config = dict(
    num_hidden_layers=11,
    hidden_size=128,
    n_experts=64,
    experts_per_token=8,
    d_expert=64,
    d_shared_expert=0,
    hidden_act='gelu',
    moe_layers=[1, 2, 3, 4, 5, 6, 7, 8, 9, 10],
    router_score='softmax',
    normalize_top_k=False,
    routed_scale=2.83,
    balance_loss=0.00525,
    balance_bias=False,
    router_logit_norm=1.0,
    init_std_router=0.0297,
    lr_router=0.000649,
    num_attention_heads=2,
    num_key_value_heads=2,
    head_dim=64,
    vocab_size=2048,
    norm='layernorm',
    norm_place='pre',
    norm_eps=1e-06,
    positions='learned',
    qk_norm=False,
    attn_scale=0.125,
    tie_word_embeddings=True,
    parallel_block=False,
    init='normal',
    init_std_qkv=0.0442,
    init_std_o=0.00942,
    init_std_up=0.0442,
    init_std_down=0.00942,
    optimizer='cautious_adamw',
    learning_rate=0.00127,
    beta1=0.9,
    beta2=0.98,
    weight_decay=0.26,
    lr_head=0.00932,
    max_grad_norm=0.5,
    warmup_steps=282,
    schedule='wsd',
    decay_fraction=0.757,
    decay_shape='linear',
    final_lr_fraction=0.0,
    batch_tokens=[65536, 131072, 262144],
    max_seq_len=256,
    doc_mask=False,
    z_loss=1e-05,
    train_tokens=636600000,
    max_steps=5125,
    dataset='wikipedia_en',
)
Below are experts of layer 6 (counted from 0) of a mixture-of-experts language model. Rows are named router (the router's row for the expert) and show model dimensions 0-127. Each number is 128 + 24 x the weight over its row's rms, rounded and kept within 0 to 255. Numbers have three digits each.
After each expert's rows: a language model's description of what the expert responds to. This comes from a sample of Wikipedia text that the model never trained on.

# expert 27
router:099109112147134112133177155125136115128165146121127130164109146126075138162123125098079118149143131134160087144087131146100153162126135161109141140096146133166080127152105126180101111098090152165120099155131105123164131110121135146165167135168136153168134116094114125091099156125108143097124126131108114126146136077136131179103130149134112110138104152162123083076121117118120139124129
Dashes, decimal points and commas inside numbers, dates, scores and coordinates, such as 57.470526, April 28–May 12, 3–1–0.

# expert 60
router:158119094201147102126158129165138124103110093105110152131099121133075097122120098133155157117094168130123124173157131110117143091112138155134130138152134157119149133154132103142167084134092124105136089140086166153137135150146125139134092126136108142146106115169147101109144103145170139103124111106108112118134158089094155120123146092107093146122127092139111125123162135154175102161128
Century piece 19 before year digits, the word in before dates or fields, and suffixes like tion, ition, de, as in Coalition, Grade.

# expert 31
router:136137099155123119110133158173169070159111125103110074128078143140151124133131103109110122105150119164087142100129179124118132109117077116165118153159147076130150149138179134115115104105097144122107118151094161147161187129168100107098134144130150137112165121130154126142138141128110107138125118170100124109160112088103137109122136127117105088143126130130121129109079130139124157117119
Word-piece endings like und, and, end, ll, ff, mb, cc, especially sound after so-.

# expert 56
router:102111188108160141169141140142160097140161122149164167154139120162145122138121114166147105110105123119119124151113130107160105122112130148110144108107142143158132103145158096157108121098138152160121133113115116127112173163112124155177149124132080116108071122156080101185122053111111137116101094112104142127136122101114164095106140149113130123126148147160130112106160138109117107115132
Starts of proper names and capitals like O in Summer Olympics, I, II, U, States, England, York, plus pipes in tables.

# expert 50
router:154169128115147164117109102127105086097125101101144123135097146148131116103159093155121155142183124159133157101124114174131086128140109142153135113152131109131117148145120150154131146139097136168094152152132114165159120135099147096130110134123111087120154106153081168076104122102114163111142132122131111133096151145189099137115130090165116111145164183113150107138135118112138166122111
Middle pieces like ra, ru, ir, ro, udi inside words and names (Bunc-ra-na, Feb-ru-ary, sc-ru-b), plus apostrophes, periods and line breaks.

# expert 20
router:127131145165094139094135143146137171106088108120109165094117162140109111142138113130164123114142113139129157174141111151170183125113122080120100121144134135127090106139125114133134162083157144127151163137125186110133131152120150162096077100095143113164132159095119159126156119123159111107137120100145127146096135093109164097102155119129129137160122110080092126123156104123122169152107
Word-final suffixes like ive, al, ical, ity, ence, ary, ment and ge completing a word stem (char-ge, impress-ive, al-ge-bra).

# expert 42
router:088140162139137158144078090086138128134118111133105158086109103117114115090136096126147145150102117134168139193128104127150130117157097119091089143113139141137096122161125096090159120130144120109146138129157113124126130111167195157132079107151108110135169153130134121129091116097116141150146157159158114142147138140106144150090125101094097128153150149149123164107144103117131166149108
Middle word pieces such as monkey, Saskatchewan, receive, and adjectives or nouns like other, main, new, team, film.

# expert 40
router:133142121154169138113124098139112106098116120099126100193137101084086110105121142084122143135099108107163069105151138101151141126129110135120161118102108115135134137104114152113129126104140147127145169126133120147169100131146154127155083110150154103107113110152141185124107131122148163112088116108142127139132141184127109133188149128158106110126163079156128125139119153138114094177110
Opening syllables of lowercase words (pa-inted, la-cking, pro, ca) and mid-name pieces (Em-ma, Muham-ma-d), plus commas and periods.

# expert 4
router:125131133100121091090119129133132122150174145162140133119133133169168105161139136089170111128108109124122151119100089135149123109114120146140121140112121094119147155112084143151141124122140146172174119141143125123098118102101101162157133163150095147095099093104129115169114138124182128191122157129159139144127116082130096098108112131160105116103138117121114112079095109085125166149085
Single capital letters and digit chunks inside abbreviations, codes and coordinates, such as RNA, Pan-STARRS, GUA, 000, ″, E.

# expert 24
router:158142167158115125129115097108102141133116114074138125154155089162063115155152145114121110153122114148093100131097123102112150099121161086137123105130110111162143118134125138147096114128111112103127112178145127130112141122147143133159117113170143174091128155144143125110188111089118127136126149127080088145137150111146111125180097171156131152129122134136158089142134170158132118133170
Line breaks after section headings and table rows, heading markers ==, and commas, periods, was, is in plain prose.

# expert 16
router:153186134138158106134128066140154125121136117134151187154162102115138134139105158131081135119120159117131157105144116116122149102124124178142127166127106163098157152132092145125141117128136130091093128154124143138100151090085108119124157092058152133143114087107118142160157120120110141141105118155126149149141117149145119128100119166105137097129139076156165123121170120097114106131102
Tokens at the start of table cells or list fields: pipes, spaces, goal minutes like 57', and name starts (Gu, Ch, I).

# expert 13
router:124110095092140164130132131113157143096188145098135130094155184113099116149120140116118103066131110140132138163149126167142135119149166115125154117105145127165112106113088118127123124142079097129099093130090128178132148118106124139105151077136187114108103134132163119116148138154149131130098114150137146099125124131170120101127126098137142160142069118092115140125126089169138140122117
Middle or ending pieces of words in headings, tables and names, such as fin in goofiness, gra in Demographics, er in Bayer.

# expert 29
router:143105134115143171122107118106095154090132119153177127089118105111113146175115084140158121129059149160179131121141158151088125096149104142143142134137177084116152145143108109120145104102105140121105175132105075150134132117139125123149168124137088151144152111159133118115127135115093158102107131119158116136138113120123113103162114152126162136117128117172113157135074112100121133141165
Hyphens, slashes, dashes, spaces and table pipes inside compounds, plus "per"/"Super" pieces, such as Second-in-Command, half-life, Invalid/blank, repertoire, Super GT.

# expert 30
router:147178133106141117098131145149081115117105152160097114132115120117147145145157132138088155144121106160162149155091066143134117140064144108103158133148124146123102136110101139127133141140107115122145123130121146129129140148132161116157117124135116117131109094151132117136097123069101133128131124152105128113137132131113112104147092173122210196098146134131174113124116092093172129146102
Leading pipe opening a table row before a number, as in results tables, plus pieces ar, il, Mar, like impartially, Tydfil.

# expert 48
router:111144082135118102124173141161185136126120082127119110099180146167136126112124133103112114152145106138135157143126138060117115102101132155150133098110125133143138166129122147155074115179121135117170127158133147146083136118117110086134085166182139132138136147113096113109140148150131122136097141134129143166139127136128127150100088066164130130143154113132145139108136108158090112134111
Last two digits of years after 19, as in 1903, 1990, full recent years like 2018, and numbers in table cells.

# expert 0
router:113128133129111166109095162120140108124143096122092149129135125126093120152115139136136144134152160164131116132135113131118117095169152113090159146168138089092135143106092128125116143161186189129123137063143150161108123107154159119109185121165153150148144141118158111122129134109128129138135159129135087159127152144146144183152148099104126137149139133071160100153159160112118130096131
Short syllable pieces inside romanized foreign names and words, especially Japanese, South Asian, Slavic, such as Saitama, Malayalam, Bartosz.

# expert 47
router:141137163125123139083166118144140089120132101094153123085162156133107144131125140138150143149165102138127128091116123151145123083146186117136085077123144146130129172127161076144130104114147149139143112148112106118140150129091128125138126122086126102145072098134138104144162151168148098117112139138153135099125168116126164143127112166126106163138115178104122129182136123130183109134142
Final suffixes ending nouns, such as -s, -ation, -ations, -ities, -es, plus line breaks after sentences, as in installation, concentration, Programs.

# expert 44
router:144157154140133143105096101116109091105129124100114131141139103155164115108147137128110117129134097108129146132111100133141161090173124061093109117154136099130134164105135174144128145100132121140140107089141134120156160093173154087123158145131168154114076139122168095127120104137160129087097113126152128135140158140144160138110091111132110120092136115126148121093168184124090141165144
Pieces inside biological family names in species articles (Poac-ea-e, Ochyrocerati-da-e, Alphe-id-ae), plus the word species and non-Latin bytes.

# expert 11
router:141159112159096118164138119110105117140151120151146162102121125098115141105122114154123116144158119124123142161113162067118137152093103115114142146147145100142132134137092124067149126099149168091123093124125128178174160087116087120138155119145121165117136151156109131133156087128098073176132128118144112133125091114174121106095103172135123116133135124095136164104124131074136140137134
Word-starting capital letters or first pieces after a space, quote or parenthesis, especially G, F, Q, R, as in Queenie, Quetiapine, Guillaume, Sweden.

# expert 53
router:130124099107144137104071148114124085103135135119138137141150148147132125133111161108130135117127105132140105113131148128144078121102103130141112119191067070132127138144155106100137109144123159132107125096159137178119124140155154157125154120147105117139112100176126178150112079110122147109089155120128146118110113128132114182086106070125159155102150090092134141131162148152133144119122
ra, la, al, ro, li, ha syllables inside place and personal names, often Slavic, South Asian or Middle Eastern, such as Ukraine, Bangladesh, Israeli.

# expert 59
router:157116110134087120110115171152180122103116171164079131173053103139157103120124133180108136161146114087159103124099144083137098133148124136139137131148138139147076199150162142107108149157097122137139148130110113143153134090124111124105133165125106112093149161119128123133108146132139144141135103132135144135115114122096131109151150155174124110107106127113096145133114167114137129138127
Prepositions "of", "in", "by", "for", "from" after verbs or nouns, plus sentence-opening In/After and f/c fragments, as in "as of 2025", "one of".

# expert 5
router:132124106131122131148131112117095141149151111149155088129118096093078162093151106126113132114117141166123136117120103161067162111155130130138098121168113125134111106149145112105122128149176148125143117096157090125130141176127077137127113144172161125157099103149100155156080169161140116128118090088110124105107112145119125109108112122107121110131151151120109165146159166158083115083125
Short consonant-vowel pieces inside words after an opening capital or letter, such as Wed-ne-sday, pup-pe-teer, S-pe-ciality, Sneakers, Utah.

# expert 49
router:133118141108178162126117138155156103116161138102172098112097105180115117110097098114142165135153100092115133075097156132111103110112116130162144107104098147112137103124117121112128111141134091123174131097170114121155147121103141108085141114136122155165101172116132118123132087146139158120100132167159128144138151098092104148124169129151123139108110144159139151127145125087188134161110
Line breaks, colons, dashes, pipes and field names in infoboxes and lists, such as Country, Kingdom, Party, Location.

# expert 9
router:130139137113096139096157163099130135115112136143143106143157153130126170128159075112132167186155119133114145157104115119065145121134106079128109133151143128110131084137157083150160164106102123131124121151112124134173171145110101119144147092115098094113173116165084126114165104148131111150152123123101152134153144142136127114152133139128095109136138126099159151100084155094148150125095
Syllable pieces inside names and words after an opening consonant, such as McC-ull-och, Co-ug-ar, P-ant-hers, Mac-Do-ug-all.

# expert 12
router:137127113115098146185148093119147138140119149113101169100145157166154120114146107155156111166138119157112108161128169122116126151127143156112139140080135109117119175152129159126157158182142133114125142080113133125130065101148116108120132145158121143112152106123110133148144083087158111141125149119095110104080135142102151136106140089134116096112098141157135077140159088107124099132155
Single consonant pieces inside a word before a suffix, such as sprinkled, adrenal, unknown, drugs, plus verbs show, run, appear.

# expert 7
router:144097136136155137117140081094140119139106157124098138123129117109128127121118078123153137116108134178107131110126078192111139163170156112113092117107143114169129089074163157105083118144144102165117105148168141144145101164120098112104139131126160066120129117112115085084098119145123143136136100109132150118109113111116146121123110156162130122119159118105109140114122130191109124131123
Interior syllable fragments inside longer words, often Greek/Latin stems, such as rop in Arthropoda, tra in Amtrak, act, mo.

# expert 33
router:092147120095138080128187131148119102106142162091131121160168141155128132122120144112122126125120108153143137119132138074117139133120105183143099129101144112121121137139092101119080151126125131126151134149136190083092155113132067117120104138153139083105137112079101153120138172142139128123143196142122110156130127109136138135085106092160140111148150119115118133117119121172104134105106
Number tokens in tables, scores, years and statistics, especially the second number of a score, such as 77–85, 6–0, 2013.

# expert 61
router:130113105113133139129118106159125133149127158096072148142110113107147129139112167095138147096125128131134153101131139107106120073125123126146138152147103147165142097126134119177125104158126153173151089139099109148116095115156163119118182099110124151102120092162159124151174109120139087135080187145158111097122137152103149138171150130137136098089118141134142138098155125138134178096108
Single letters and pieces inside non-English personal names, often Slavic, Spanish or Cyrillic, such as Álvarez, Schübel, Povl.

# expert 52
router:152113148162130142096135128077131162101138107114154123144123087170074120154141170118149099143113177144088139100142149152083120109140098104119153123147127119120159154152077148110096097090119140132096137138132108143143074108141109111123158144108108165164130100139133120135188107104145160115144104113135133096106115114149133170172108172118111132138122121123169122150111147127131095133114
Opening parentheses, quotes, slashes, dashes and semicolons before abbreviations or dates, e.g. (NFL), plus to in custody and customer.

# expert 25
router:117094150176105091106116156141084161145152111170115059165100151151096133119157135111097106114125133128147085118103149133089121122070103129091160102155123161152122125100114115104104153114116118144125099173131145070111122096117138090077134138135133149143167144147121131115139125094132137096137122156114131130153118148151129123151111139135140111148170138113132099101112127086125141167142
Commas, the, of, in, and month names inside dates, such as 3 August 1998 or from April 2011 to November.

# expert 18
router:173134115138142123152179122080153077113124130098096138119086095127158147112140071095154089155136164167110103143117138143148108130134131165127138174122163146130097109128140151165132134130118127092153137114138100105103085095131107132152145139114126145139146128132162140117144145096148150109155124157103162093113152141077172111126106130108138144119094155156117125152129146108128185106152
A bare space before numbers or words, as in more than 70%, and mid-word stem pieces such as southeastern, vinyl, establishment.

# expert 21
router:153104154136117166103109122160121189120134139117136129113137136136169109135137129134157149101131152094116183130116141124080101103147148128109145136113149082132074145088118119169106160145149131147132096075105109157120110132127131122120175114144133132152138122174079138124162101109130089129164106133142127151095108162115088122153145138130122149162104128093131082103146095152094104095126
Single consonant pieces within words, often in foreign or Slavic names, such as indivi-d-ual, Kremenchu-k, Salva-d-or, depo-t.

# expert 34
router:144162129129152085137105101114114121131142083139117159123141123089141136108110141147130142119129138073136108147155142082155118122086136171121128095141126126089128141141128151091174156110119123111113145133136125151148115148104133110128071133109158159125107114153104158153156106132121124146120158144172165149111141152191130097085152125073143092100146098108142139102171109137139102172157
First piece of a capitalized name or word after the, of, a comma or pipe, such as Ma, Ro, Le, Bar(racks), Win(e).

# expert 54
router:110102095096104142158142131147142110158099151146164145110120114139156106117134136145126135106151107097138109112149115135106128188091188110122064111134132152159156117143141106073145172110122163112143116149147137107149132148092121093146103146105143138152133080122086152132080141139132140117164145112156143125100159118131146145095148128117131150115071107174112090127152136139119141097151
Verb endings ing, ed, s, e completing a stem, such as giving, consisting, hosts, existed, with played, made.

# expert 8
router:154124142138125114102068128125096102126118138200128134120122129090155093099126115109117084112144123097149148141112106144138092144129103151143131147141141142111161138129092135158140115130159119145130132163128108114118128097088100132111120152112136141109078131138134096175189111157100156160113097150145167157110068106131100122089121168095149112118166121108151145112170130127162109120115
Articles the, a, an, The and word-initial capital letters starting a name or line, such as A-ustralian, A-ug, H-asakah.

# expert 63
router:130124147151112167128171138153153131164134131110113138091150110108134078138130074146082159154157133102161089109166093158154138139130138166189184098133110122123123103121119106163090137103166138150142127119127115166114132137154120102123083166116099149122137127143162112137128148102128071115126133151144091107123175165131121131109112115137113129141111104127112139154077148153147130126124
Inner pieces of Latin-derived words, such as s-im-ilar, max-im-um, cens-us, al-ip-hatic, trans-port-ing.